Experts of a small language model: width 768.
Below are experts of layer 2 (counted from 0) of a mixture-of-experts language model. Rows are named router (the router's row for the expert), up (a neuron's input weights, with its number), down (a neuron's output weights, with its number) and show model dimensions 64-95. Each number is 128 + 24 x the weight over its row's rms, rounded and kept within 0 to 255. Numbers have three digits each.
Before each expert's rows: a language model's description of what the expert responds to; "mostly gets" lists some tokens that are sent to it at least half of the time. This comes from a sample of Wikipedia text that the model never trained on.

# expert 14
What it handles: Section heading markup
mostly gets: "==", "===", " ==", " ===", "====", "==See also=="
router:147100086150133119116138173104120122182135146099116108099125129113121179110140137114148102069139
up0:135151138075126130146095089155150099124135118142096131126107169147121112113127136075120120157076
down0:124163145109113129116151125126133117124183115186164143114129144166143140123095146083136124107129
up1:093095125139118121079115170104116090103091132100163137071181086095092122147112129138140094121096
down1:093114111104126104114158169116113141107093090107150136088158122146063148113123130095128150126100
up2:142130130093104114105127167114162134148134146165110125102122122144135143163124127119117189144105
down2:110110162117126169078131148136142088161151095120123170104140124139142113131109086170151146120096
up3:104149090155179107132159113120145153144151109131158142107104131082089118134130121109092112086153
down3:174107140119159157126128138082097175106135150111147179126093146126168047143144119106107142130137
up4:151106103108078155099144121161109106094137085141117138126127151173141126107142126112145129108139
down4:127150124125180072141165163132179102088116100115133120140142133125112079097122144119123096168127
up5:118105110156123105161099115108130124121101097099125101089165107120088106131126122090149147157115
down5:120136126157127133146088110113110114121131135108104154135130128134159142124117098151112153115159
up6:177150161131104096110148100121077104102167173130094137090153175145121159117136122125122124118138
down6:135129128110101153175099174143144134205143123140126172076139194132091130158106130118156101100129
up7:068169110149095128125068143155124163079157138131142101186153099142151136144143117108154140140108
down7:133166124083104143185132099136120116110182121156092136117138162153115157149117135206079105083163
up8:161100151116126161114123091087124064118104133108104151148129157099106145148142134102105119146113
down8:145143101118128101054113085144129167146167136124116111152149171109060117098138099137130113146086
up9:147151169132156134135151158142121113100144143132079130102168164131160098098121091138173122125150
down9:103109142116112173124139110136133125194121108141097155125155105154121141112121158158119124190154
up10:135131077121140105142101141101116165121071105150140052096118133170112132138194141043120145153132
down10:115131162113138128100135110116162144143109137113137166166168100131115117083098110165143090138124
up11:082116145163151112154129094176121150143119112110137129107131100109155163154170098132163095108140
down11:146128150121152145159126153155126160114154155145134125154091132165147125110095123112104125109159
up12:110157119148119102083108103147125172151132131148133156135121130136139117151112113121126155123147
down12:136101134081060109081150138110157120114137122090081087117128137170076102161110105187109115148182
up13:093113128161117141131173102127124141164133120083163118127075091079143116137104178115137086116128
down13:126176095095147165110119150126128151138161110113133158121113135158146113137100143135115097154105
up14:081138138106132120085128145139166140125150147119106157125128132169146184128117117133117131121094
down14:096130088147137143087090155101145132139123153132152120145108153128126116181103100112101186094123
up15:157135156172146114142119187125099120114147111144155111108147090164159135097090139090170124129144
down15:163157131113152151090146112190185120139139155130125138160110127121116124106109109119167115114123
up16:099126122146136111128123092131103129098132151127112162116139064150120140107102090115129131114133
down16:130168110159168145136120124110085113107114116096135121126167148095156114108075165082127106095140
up17:144131158148092099135144175114128153127134080119120152126146081136179123131130116101085124159139
down17:143111134127104139098174152083130124099147126136082139159131079159148142103106131134122195111102
up18:123134139124053158153156145126144144156142091149157146122139116129100144134152077128155071110147
down18:118114133134105137131134104138135148104155083155137121135128148092086111129146116122097136144149
up19:094103102111120130149118126121128139141127164118133124169120168104172168133132153095133120128151
down19:136163154135129128111107150099125123125145112118143126158107150108185132104128121116134126148107
up20:125131117118097133096124122160125150141142135128132107139138076109148133116140121124116140096138
down20:135137153129059121123099111139164109145153132110109151137108121130140110141123143128150139121104
up21:109154131139136139123102078144175145099144136138139110119145147144158141097126156080144130096158
down21:140141163177141155104109089167100122096089112082153087103104126146134166115162154119117134144137
up22:129112091135099102156096132135139142138082115174134122145169092142087087084105129126132104081100
down22:117170145108133082102146180140109120124110132166119090149158144145089150132143148152129109141117
up23:123127111112153095119157118130104136114099102121117097140130130139125132166129129153131159125106
down23:100092138087090082125135108092150132174132145139140148145129094107117135117144109173124107134119
up24:103117132109158113096108179123137117133106081081137143119167132123096118169073118113139072139110
down24:081109105132102124133120129137138121104120107119104145112145118135100159129160179075134153112119
up25:153135147156138116082145165156127135147107106145149089160113139139094116139155142116104145122158
down25:100101047144140139154152098148156115116129112105117134136143110092125147126103119143149122108151
up26:117103164156125092108096097126077112118145156109128139082143117127171151148173105151143162141109
down26:161112144119129145149143065129137113139138147149088136115130135116123100126111166132161126099142
up27:159102164110139139122132114108099165140133114106128100131138149115093100119170157154074115126145
down27:154116159145126153133105172119136146089149118138171168146122130137135112088116076093102156122097
up28:104133111104150126093152153108141094148080165107090128138119121119106129132104128120098123133121
down28:120107153171119128135121081118123128093106079153109098113099115111106114124107157099165155121147
up29:165119134143146130121110133155106074141143156130153115075106101120110096134146114118143154094155
down29:127133138118138166158125133133130101163110127116106092159108091120109103123086142114083146100110
up30:089158181098145146125148110105119142163116117140136090139106178136148173164127144138109160146119
down30:127158133116130093164133089104142135130113135151172083105126158141119096118140135163135182140133
up31:151124122157076127176104139171156133135128137124097107109166139082140087151172108136096133135163
down31:113142165153130136131084128137154123166117120105137134146098166147142136096166122146136151167112
up32:145090140111124128170127121123153109110145138107145157100097110159133140113119131108122136128155
down32:167135143155155126162084097114157164138115155109175098104116166073146099112125146147088115143121
up33:141182107154073140117147139097107145129180109143166140073108117059107129127148150147119141125150
down33:111118124129121133151157093094118157132137116138122174161121079166097095172125131145173128117127
up34:084115125119136133169127131142121143104124110115185154117138103120157124132114114095120135109119
down34:116127125109136124113143135095124115119119140106116123154114098169186120125093127127152128119105
up35:129142099156113115113151108168154121131153165127103119157132143109159178113108113148103148143123
down35:104097157147148147111109125142114121164129145099170137114129144116149127118141112114120169140140
up36:112163123125159115116175165124123148113148101152139154078124118111113147117148101122105107129151
down36:177114118125120103080133153134131134129088127125151140151134132124083134141116128099163125130161
up37:126120152138135173145123115138176129117126122138153112125151110142097092145129167132088093109128
down37:114144138117151137128115124148126107127135119095136131104109132120100115097080126122130123129137
up38:135140125166125152130087121130149128130085106139128132146119137100140117109128151112140111126062
down38:157138094101165115167157124131138087127148145136104109083073156123145110119120127147092134123194
up39:137155171122137126121126173167114161146145146098132164107081133148151100112139149107102128155125
down39:115111103121144145174100185167167181134099129101157132108159138147184150117136129116080134102113
up40:125109135114182133115131151122124109127163106109147106124109154129159125168189121112112121162159
down40:154125144135057135108102080131136147129147151106140164104101136109098135160128159134137114171130
up41:126122116102165119103109122152077173140154160159149118120118103092161136192172158128113137154127
down41:148124142118115097090129169151116127107173131108112131143094072137107115103112085176151112144110
up42:168143122133138160175105099134148146148135119092126142141094148106110103107128136137111115156133
down42:121153133110129161105107129112135154117135085143156116122112122111094110115113087141110146114117
up43:113146118134109100111101095123144128115115120123095151107111144117120149135115134147156093134127
down43:107091126141116137125102105101136153114123132097066132103120142115137121150135146119128116189150
up44:105082143113151142132127100066091085142120115140117125100137129152141154160150096108128147123106
down44:175122109133111084115105117142077126146174113112155098081160162172157133132126126118079099151169
up45:133139119158111136101137104101131141117111170107135118103133139141105102125128089152147155128158
down45:142078128103105123176098139127076127141101104132150156107135134144160117135103082138183116126122
up46:156102173132113149114124102076155120147109136137149121112118102100177162173183119144153115179204
down46:136126119088082102098142145110130114132128120085147122125113133151132114154154150159149067173128
up47:123128164148119164142119115152114162127132135141130110105157159149121130098102102148167121126182
down47:140131126110149141118134136137123152144139140117118103148117182146127169136111088111151181151153
up48:118163114122128109062144116147156163150121110116126122119149111099108125159118151120113110119088
down48:151118137127119162114119150111153118153117129125150088128131124147119119135139125099125152168123
up49:126114181121079121189096159142106126153082125155143113080122110104110114150095109125167170134085
down49:072137126095143129127128126101165150124168121139134139163175150118119147120143117151093108157096
up50:113106133188159078169082169143148134091091132087138138127136108146118114157115149144149136102122
down50:138123149141117128143137105097177131163113107144108107129122146124075156140159155148143096135104
up51:139101168150181141156176125110174138152074100138072107105091136125136125151144152107116128193134
down51:128131087102103149105110112095140081136147088129130144130137126140130170092153132121156113106132
up52:100120159135121108167133138115148138125115113125145095137080130116107115138112128118175095115124
down52:164116156131096113159151123112154118087143150107124112131125106105151103154136104085086129118082
up53:104092166149104142148101108131147077175128165108127123166130081123175089147099133134112135131090
down53:135113149115121103151142120156124157185099121103084117188120122145167092158123184050131142150140
up54:153120098147127129152104134117158124138115139141116122122167100180161175138146123131127162123131
down54:126110167079097160127124135130112163143120104153138133124098120108136108083132129104122114136114
up55:131152135135092111126131128128104105126112101155124139092120105151095127167128103095161152092143
down55:130104083149139114132102108131086137138154129110092128128118126085122172154121138092100135116119
up56:141093110117151092169141114134054154132126166120117185127126136095111147125133108116136141156158
down56:118092179148126090132147106130093076140170102151146090127147161110159109134167133130102159109101
up57:161091086080110137133130101114142118120097139128112112108139123122164161156143109148115166120128
down57:138132151110129107154155154115117148093115143153120130087108084148130088116129087141132110156164
up58:105123091131122090135151102167102117160130137109124127109104115119101144127123106100128098142179
down58:143137128102148144111114129088111149121191153147118121136152131145130116190121129140116107137139
up59:137101135147120069061186123135120114135127097129142111129135125114098105132098117163175113151104
down59:074193135139154148112151159129107121105173105136109141153164157135135086141140087120137119136154
up60:181157137118095144142163115132131134152088123125085129143160141096137129159174089125140114135081
down60:145105105130154148160143142096095114109147120135176122158093117107117149085132118166115107089119
up61:114094144164188149136135162119182129142130120127120135114066142116147110127113121152126172128136
down61:170081162163125155110160132105120116089147169095146128135091121154114138106102164165102091152101
up62:089131141147140074116151098110171119077173112128137165101110132142147137097098137163123100084159
down62:122121145106184082116151170128134100115104121127111121112106125127113113115129139086113115130161
up63:130189144077155109159155123166151114146132121119141120130140141130105182112100163122136175116145
down63:139092139172117107128091136135125139153114151155126104143143121132164128110143117131175111143127
up64:128099158119143138148131176142129170143111095101135108102125101177103109118136154137157092114153
down64:151138109143155127099120117105153158063140147122100110139138116160112140140180163143107089147129
up65:124154102157131132126145160121133107151126159141095091131136117118122103120157177120111149090138
down65:158116127136126155143145115114162126139083137159112142164164142099110156175131121108114146170150
up66:117119102151150091123126101108140157086120148099123064107144141106106143145099105118123117113113
down66:137140083155129165114127109125076149144136146136082106081147133110122139126184125114143137142129
up67:179112151140105165146122126142153151115124131119106106117121162136136137143119143141101150097120
down67:130126115177087173072138119119141109132128120099152115100081158104115171129145177130077080138105
up68:167139135116169124107108105156136165130115136154139129143148126153112154119107130163130096133154
down68:089128101149132114122108131162098119125121135118131123130123114121122142112099138106118129107135
up69:127115133172115174142124121115138105146146114084110144145146102109154113101121131172151115116134
down69:137141078153143173121127159125128107144150072104112138068172114133074102111128127158091133084138
up70:180118108139147125127180159117103132146128133125144108146165102115161083156109134115121104127105
down70:148099128127125170118124136141154114121117128133117138122107095099123096136129121125136143209123
up71:164177099161117077073127102156103124124181155127138092139116136118090152140131135116099158102155
down71:170134143124109103127149110079136110114102165114081154119234096129126121115095141112135140154108
up72:132115136140120104121103161135116131088134116085127139120172108110116147104112132133143143116086
down72:132106142122123118118102120131127092070163132125107109111137126090075121130157130133122120160144
up73:181115132108143068110130104061130122083115134157087155098119129123091135104146135140187133115106
down73:108149135162160112094104139163125111117121113127126101103102107132115136055159140150141114082103
up74:102095142123113116148130211106119168126161127128099112137153151168105143146144128172142121145167
down74:111146170104163116121116128157131123068092142131161121118127135138113099133139129117119128091097
up75:149127105154124130104123128105168111124116122156140150112116114144086092128125154136144155117144
down75:135172079147185150093129122099143096143148128138151176155131118148105114117133118123091144152125
up76:095090132117121112135121151133148105102130128136092077101114119125134101133163168128183136097070
down76:085151121143116133101132154129159138105108172146082126123139141104063138119128125142100162138115
up77:153109143098152121137154142138061113129066133142112132127127136180156092134138144147123140148148
down77:156096108153151133096105157109135123150088114151170184128085108134076111103147108144132133141116
up78:098104097143113133081121169132122086135167140161128117109133130096181111115131152107121140107124
down78:105120137149150133084080157097130135114134189122114125129082122137153169164126095132102096137142
up79:118171113126136145098098161095137151097067077132113118131125166139136131169154171149136137132131
down79:137143137077101179095117133067171127155117077131106115129136094145127164106132106149137120087097
up80:132150128131133170140110109103123165156163140131100075127135148116129121120139127151104132133194
down80:115148159147153147133155156095117111131133134099189168129143106086094142116138127152113148116106
up81:120134106134152137094097156154137145127120151101096164116164102192172124120111139082145148140136
down81:140121112113112147141126119131139087110097121124111145121100153119142121129140185145136156105150
up82:124153147144160113141117102133102130126111079131148134153111156140154082119108134076110099115146
down82:135122174105107117099146117120114135127141074152143099105135104137088144161129141132165148137110
up83:091142127091153150167116122126107163156150140102125128135132109159148090110101099109124139094104
down83:105151117149107150152136104076126117155111155108132131156139159127140106130129130105143120180150
up84:143124126110094119080114138110125150175189104147099120149123160140138118110142131147108117094098
down84:123140129144157132140123132116121115142135093129103136153152117118143122118164181108135140109130
up85:105111124105108172077174136157150139111133130133125140135099119146173127138138178126147131127104
down85:131088107135145115134167128146089103133091123157118100163143085099114144076126080140120105147110
up86:117126136136140083109108084056145155133158125114121180117117131109136129125135158147133121126144
down86:134102171161125124107136116170130106157119138154150116091111158129090136191137112114127141172152
up87:132113111107121090142128074098121183140111133134113087099171147121139148179169148138157138111102
down87:117148140187114159105146120152121073135126133122127091099139184113106107169163158141129117109161
up88:146128139075131145137169142124117136149138105147158165091106130145105193125114133196122106148111
down88:109111126146132138125126138136147097141093132123062071158136126148159148116093121155142097107111
up89:089079106201135150137183067129149143135157146136157144159173097126134160128118128113108105123176
down89:095109122118137096113170111182135126133144124134140128141129120137124130095157175135101102129109
up90:137159098110132111162100114145131125106116116127175113108130103121156109158145102143118159124147
down90:142090101105162119113124161127157098113121133135144117150150143126113116125167123174084156128135
up91:129074169128110170141129128107128163072104117144147159134126117110145111165126073175173126150136
down91:132128145125129140131154107109120157090100084112149140108191139181136137116110148136101120095149
up92:092171119127137150096142161095174119141120126134119148111130121136168118159112152098137161123112
down92:114157103103130101170145118117114167111137122126081109062151097140128133139161152146148110147129
up93:136102125122132158173115129122122129116122117101110142134167155126107079113121091149112098147141
down93:099120144118107084124103098120122136103122146150165119137118118224150125129128133118126130109118
up94:135108137079102085140130107128146128136136148109114132138114123174120119133143105170148141080134
down94:108145110111122145087134101147155109156152106099127163145106092143095130112110168108141105135111
up95:100141111123132122100116162107105179145134156097127146136136124146174183107132129139134123176160
down95:121100115134107141105079105095104123170112187092126067144148108151095100160135136126161111148086
up96:131166080169131170169122131144158144144127129156101121122173115120153141107122100096133089137121
down96:118140114106123169103117117104135181127143158156169132108133136090092132135114138135144130174116
up97:140107105159155123151143094105093133082135133119106122153122151133079109112134131117154096112134
down97:121137138153175159158102151106103119144121169126154144104138095154144078130152107132137122159121
up98:070143116127155117104083163098136133128108139147117116151102135138135152160093127137112131123119
down98:134140147115124117108144153112123128125159136155106111108101123124102139150140093170133134147139
up99:100134141096174115136127130128160114107107148121120144118059130167123191133085093124111127153137
down99:145119131128147203124124098125170160151126095099147131177144157103122111153141154126123124183139
up100:115096103106171147156157153127089161108149155102160098080121124139119123138120124102097094110170
down100:145161114083125158126149093142134116120123097111119115138152136150125100106095170093109148117072
up101:120185111134082159137127110158111123145140166126122140118114112116126104152122124135109159152135
down101:166134077121149132159123173072139122083116130121097136119120084134137146121106128148103108137161
up102:158135130119151131140100123145103109148101149093141105094102138088091142154086123109153119153124
down102:108158124105087131159129139120090123148130144112118150123135129144124081146155183162148138120100
up103:086138122120129106097113081142123152145154160149166144141121118116160158094091136103114128117092
down103:175160114115126073133137131136098115155130137153108181132155123098170108141124132109133141146112
up104:140109130129128125146147109081056101180116148155147146081163132051150132137099126114147148139114
down104:138094154163103123117122118137130129145112153147152151118154151144125141125131103083111142158124
up105:141119137127186112145113111140134169121187109103117072108171122101122130084119156156144120125149
down105:137077147143126143156095126133092116137100082149101156108100124105171142091090145138162127123159
up106:116082152145061137128126136137138143149106116095155113176166119189113092096135117133158108097123
down106:153099126121113152177145101103123133112072148124141113155157177130135133182119154131165141127122
up107:136150122139101122134122172155117120081112100145120138094150159139163116131147135116152064176169
down107:176079101185117125109126100118176091133097111112092107148104061085174111110093165112131107093138
up108:143142138116105158149142112099119104157116126145138059103139141112117129172147117089094162117188
down108:138141134149063143125159151061144140146133156073148145143144113194113142114119108110166111129164
up109:153124126139118135122151113067144117164098160127110154059158087134096133101129138146107132120130
down109:136086118154125122113098149095113122122124146151125098086157126165110122099155093131104122140148
up110:134165136114154156116080145138155108146143158116140101117131077123130176176104122148133138099092
down110:132140120140170135131098155078148115127121118146130129139125133129093124131135114132117095143105
up111:146148100158104071151105091152091116116126137113117129149193132150154111121149105168086150131133
down111:135148117152089128086151091133088101168117145130114155130124132094118098113137106111125139073116
up112:108101142131136134133161117143077119092095115155127126138165116126091096098107160148126116154126
down112:123109154131123107088120137155173150132102154123128128121144131148114145104129126135144171167101
up113:165143177134133130100137178158112163101130130101121124101142109121125162142130108100166118167179
down113:118115147152127130169152114089093108149160152136143134152081136129103143118134129130141138133107
up114:106111115152126096132156106119150095105124145098114100139130143131121123096143132112126162130140
down114:123109109156146116158146116143116159156071107151118140150141123127147119136156159168128116121086
up115:114174127165121168134113146148144161153133174130130105147183135102152076132092164102107127098129
down115:122132099151122132104165139152148113116123129116134122112135126112132107117159139107115088118115
up116:153140128177073160114112109112140128139144140160114111095104169115094120123156158103103121109114
down116:121140141171111137110110127145137143070114118134099134155147111137129141109092150106118144135115
up117:139135139111115108143120103140146125103104111140166126089101110096082134172123094128152129113126
down117:172140120133101126154088113169138084144166141121133173151186141148127113121116123108126110131164
up118:133131141120133147112152100125157129096116122102155116106100113093159153151090145126124121136151
down118:120107130159125142118132106113131093115123107142109139115122144147137139114139117128169112168167
up119:148130160103165115120121154138123079136123100095138149097096120155094107105122147153146123110110
down119:124128138123132166086138146139163156156123117137180092116136120172146149137143144160146152124145
up120:150090136140085151105097083144113091137143113181152134090129094083144123129109107170139126122121
down120:138126094138118180128149182116127130129177123144141158107082121184108083132131124145109133131145
up121:112109133160207178173161144135137077145094173145164148101115134126093131143112128113101087099146
down121:121102120143149154131130139148127117127144156143136130124118146130123101155169141127103123111117
up122:139131120116147117143135110135134102104124076132146152185146141134110121120143162092112147093132
down122:120154107141100100145098164135162125145139089124108111124135124141095133141121186124160171148095
up123:129156157124137124120130124135082101118126112126160130131127126089106144107146128113183146133154
down123:120161151158131116089155122130147174104103136116114090131089127144137114114138153109129094140062
up124:107098118115099101149169141095182078119111167162112127131118151089143105118145101139100098124168
down124:099130133143093105124089167120136158118153107098117152120137124152133139106151106095111164166136
up125:121142107120156144163094157159125138131115107126094134109107134122143132138168146142125134134118
down125:101153125148105131134138088149166135082142158167138127096134121101132115136155122191122125115138
up126:104115121190146148122112148115105170155120082151160114125121127118091131124147128094129134122164
down126:171114165130143116084125166107080126128128124096106108110181120135126114123130106136146139173119
up127:147116139112143145134144132153137123127127132138160155115126121139144124156103122110172093115078
down127:136139074134134103122159139136132163098143133146109179144150119124195133165191133138137105169122
up128:114099134130135086139099088088099130108116154129150121153142126143144187099097113150130184091130
down128:130168090171126129116098159133155116093156175181117139152128113069146130153131130119108182170097
up129:139143076170083114129136134102124150084146136128084106119179132126180142191123115126123124090133
down129:127112160139148111104105137102092146153143140132151132152153143132109111110171144150131139125127
up130:112146106175144132142162126084107141117154151139121127139151145103167087113142129104117147147141
down130:133162109115143114104098111119153116155151136138129122176108123129096115090109151130158112113107
up131:135124131097136078113114093114079129176126130165112081131161107139117093115101135146140100145113
down131:130121132132155119106138126168135154079118074146113123143148170120119134132152127141123105144167
up132:154122151096142159127137150116124120115137117154093128103101154166114133135128152140145132139140
down132:119118119173131107101149100135109151148087102141137097131147148114152115129173157135144133121124
up133:174145161119134116124128138135138146148111168137114138105094133136139133160124172106100139108106
down133:098117125149138110126130097079151164128119124160120123126100141133142116140178152107154112114115
up134:122152130056099177101130147110116122139159151150125136149093126079089141160138172157098101144139
down134:098129122093148110159118172153124136131116120142136122142132094123112165139131128147149161100126
up135:173117112127139105104136118159125091168124139135137118128150115111131090095108069140136134135124
down135:111138167156128142101130139186123095149107072139138114132150134140129147120137150092156162126153
up136:115134133163126157107110134091157107089100148092144117146108115114126126138135147124085147099125
down136:148150124141145085112134110154121158113119075092161168122146131111093144088142153117103115113124
up137:128081101114156164100118164122120172124124140139111168152113122140137081171113131141135138149106
down137:116096163110141144134145062109115146083157128066132183116096125168118117138144118113148116138147
up138:122156068118137132116111125125112076138132156091144112115108097104180109160125161084112160115148
down138:086144140098113162126107110133124126142087127173131116116107102119122184132108121123122114137117
up139:104131123181101122120078112140117136152139106112124161121139100136134155163141175123104132187116
down139:124124105113168154063119124107114139141161113062094109109107164100112122126166150110115075132147
up140:141178143120121108109116122142146110162138135118134129117148139122105138151126145082110157124075
down140:129171161146122129112170152117122171120087120124137120142166111085107130164128139098106149081123
up141:175120154121081118128156114113113141121056143146130109102113141153143140163132135104185109140131
down141:134126114131112111150154143093144088134127118128124138125109184094134154180150168115178074093135
up142:100115116124079125131163173184082099100131141112117130130105116137155127093160120113111093140097
down142:115152145200125059217150101106144121174134139144159115124095123163179115125122133095134135141100
up143:110149162112146146146140113093126114106146149128112139133124119098059134120121115143161088150127
down143:138106117156107107119113147113118115141148145174142151103121133096076149182165129140132104118167
up144:114103117162163171176101116139122122113115160150131130118076144116112100134109172090123087176085
down144:122156114104136140133132130132132128119140117091131107139141128129141065133138127113168134117076
up145:135118164150169139121126147106156098165111124166125121112108125149104180121169101115108118114140
down145:140090078163112146139131142122150135130107135126125082127119121138219048154142123169144128111133
up146:172125191162121155127119148147102107113124080165159136121125115119126121133162148120162129110166
down146:085120126117139149076116101163115133121135130120126155141104153103154122148150132129145166132162
up147:165094133093116077127122156151120106169196100153129094125138106160131150103119087123115142119164
down147:115107093128136175101117134102127128145142127120112094113158127146107138075128155125103136152145
up148:115148047183153107135123159107127118132127076159130144110102153144102120128105124130143112143154
down148:167124165087140150155157178112113140138156104123097125138078112128116120125122118162134104138144
up149:118118083130145081129082084111129133183096134116143137101120105117126096109106125107144153141084
down149:153180106108168116164131113140145121154109144120131133121112136120130119143154183082108109157118
up150:132118109136163092126126177167175141137130157086174105151106124135153108137121106172128132083093
down150:132096142127119126147159122161162098157147069185158107138097148113106166147118140160137175147132
up151:085119103121147126113118119099130076092115127149141092147129124148165097149118143182139150112089
down151:096102088162104158122086139177141111133125120101142128096118168147138063149100137098159173120128
up152:097111123079136082131151137176168149112171095126148149088160148141155133111127084105154123124134
down152:138145106167125054115127135135138159147148112098175160133134093113166082154080104108124091131107
up153:116122123114169145124123143172099113123149106137118152100180147181145113134139141110150120135110
down153:092116129111046134134156157144216123142138091093110094104140165136103137168124137144162132169150
up154:102120112101078117142127120139135133085125131143097099128106175141162116085162158114125101127121
down154:119125160134107114101098128111109166080180116192131114090107163157095129109135189110102170137128
up155:101118103135109165116143123162137133133140117149104104099092110160139155133122122125095151132125
down155:154133110122110155131116180203139115147109114121089154130152104118172136130138190188136132136140
up156:140135142096178150134068117146154129147130088125116163137143105136097111125127155090133120122117
down156:166108125102169120126125136154140132129140116114129125148110112129137137124136117109129110109110
up157:110117149119117135162146114133117144103128154098142140118108118112147108140138137131147122139149
down157:130101108121118120113119162144150146091126112119119162084089112152115095174158120170145117146065
up158:130143142158115169139114120095137145151111121149163100140149107186118168087141145064104082093147
down158:112104094150136144117152109158169139108106119081155094123138111135135103110125146149163153115147
up159:135125159112137153147107142163119122155128109095140164147105108069125142093129146165182168131112
down159:100123118115044094099136127120092139110097093139157141140095115124133136096120149135110121110128
up160:088167099156093128123165178096129100142164167136177113086128118097165121142109143104155132121143
down160:149134061143141118129105159115118130141132152125104089127091061113158156147112139140107149138134
up161:139125105138123136119162128119099102156138151175109117137075117102118131137087119123144152126139
down161:132141191097115068087167104186152107145117121112147105103133108188164111101125121119127111098111
up162:099154105177158158115131143135097166093103123140094143137166160125086141109129158146125093096151
down162:148166118150112109148111102109136135136148168163053127153105146133105132084140085107133120115120
up163:162148118130163114151152109130083109108123092142141122111131122156112147131096106134105124088098
down163:124159166137131144091151167131132118168104087139186116113092109103121111171131161091075161093117
up164:090142095106100132182132129127136144126140134094089117118112179135146119112122151127139174123131
down164:152134120123096141113138096178119089137113119130138110143147140139145130123150140103136130091147
up165:134114154151099130116136151153155138124075113162132089112071108097104164122143145114135070152152
down165:101128119111123142122108095118128102128115135137113067128126122106158094118117122163161137144133
up166:077162137121117148136100165117148141104132164115131119107154122102172111134124169150130134111132
down166:153132163104104162155128115139168163149105126158127130092099154151088130136148109130142149145116
up167:107135105099143146125118123113115091131132144099139146141139123134114099104126130129132121160108
down167:127136131100158135143084141099167153117118136141119128105126117167121103134132128120179185142117
up168:134151073142164110126163111115083165133137130152155109125139132085088140151136144130145115094164
down168:127141130142105098128135128142117115115146112139166169152140127179114150140132133127083146154092
up169:151091128129147121118112138102105142186163111133153114104123120110133101171167126128105133112135
down169:137122125163172062157149145129157144123160100135081093131128169123133119191087139088143105103195
up170:110159122099131123108137120169144195137147119113090111114177122193123140144121116151113156114120
down170:123123098128115074106131134149105151107106133143119131165137080164156135144117172152110154113079
up171:144109132179130139117102129105133162116095135125136146099147151098129182117124090150132143134156
down171:126105130105112128091121115138100096112099126117119147112057126115112148113139076124134097137145
up172:168092110097159068085164150140131122137127123141157129125138108101132147167159148151094109148149
down172:112104146174154131097140128116108117135155140102166117094081095094186144131129104113127142116117
up173:118102092149063121093121124109081090126185153086145067090129113150110119137136131116144117135111
down173:080129129145141130117126133118145136128113146116178147125124107136137124111120130128124099135095
up174:119118149178087094133147122094148124102127141167136115104093078120138140159107096113162059148122
down174:105168161097142112120146140095126127089151133161109139106132176101119134133124145178087126104168
up175:150179121108083135104139131084075110112117149143078136173087113121156111134091095133151167143080
down175:076125103141146131169083153119116148157103150123173080164107109110102162135163147093132096137135
up176:129169090101109166171163100121161149110126126069080126155146099134117138134105124120098110166155
down176:141087106095112119150106104152164149083134134119125165109108123131156117114153111138150142177111
up177:109104168103113131116110156109111107102093105141108117113157127141166117129123122141147104150094
down177:124081160186149140146110140121138086139119124126148112140136148151048124134167108133167109128149
up178:127107128133150131143143092125135111127115151172112143122143094107143106115152147146105148150122
down178:153112108119129120166179083109115139108172126136136111160110150141171101156149167146081164088112
up179:166130129134120100126128155136124089158134132095107138104099158156160118149062073159144122145136
down179:149104099162093145157144114159144134163138133151165157140080140107117177134132149138123092099121
up180:082190138124158155150099152123147177145141093123101150119118127178136101145183156152132102170132
down180:128142097170114121137106126144111100173112112094129134127152096108132120121097115095131158120075
up181:140156122130151148129161160162139141110119136098133143098153165117120129135148182127107176134125
down181:117102156140130123148101143155114116137154078118135110110093115140129140117081070163140110091114
up182:136104091045105170083118132148071126141139153100120101132127170145163143101124153090143110130129
down182:109154164133115084110149103146106136123116146102138122127122127151155100137110134129114131122130
up183:180133158177147109162137138127100158153153093103079103136079156138097111117123115169138158172104
down183:158099085122142105135166155125094136083144154100165144094144116126148142147131144133147090133151
up184:110099108105120149152125131092160123140133160081110085106068112124135134094104161160161162139126
down184:087147148116181112160133124134091117140152134150104128109128136137159119133134095084159166126121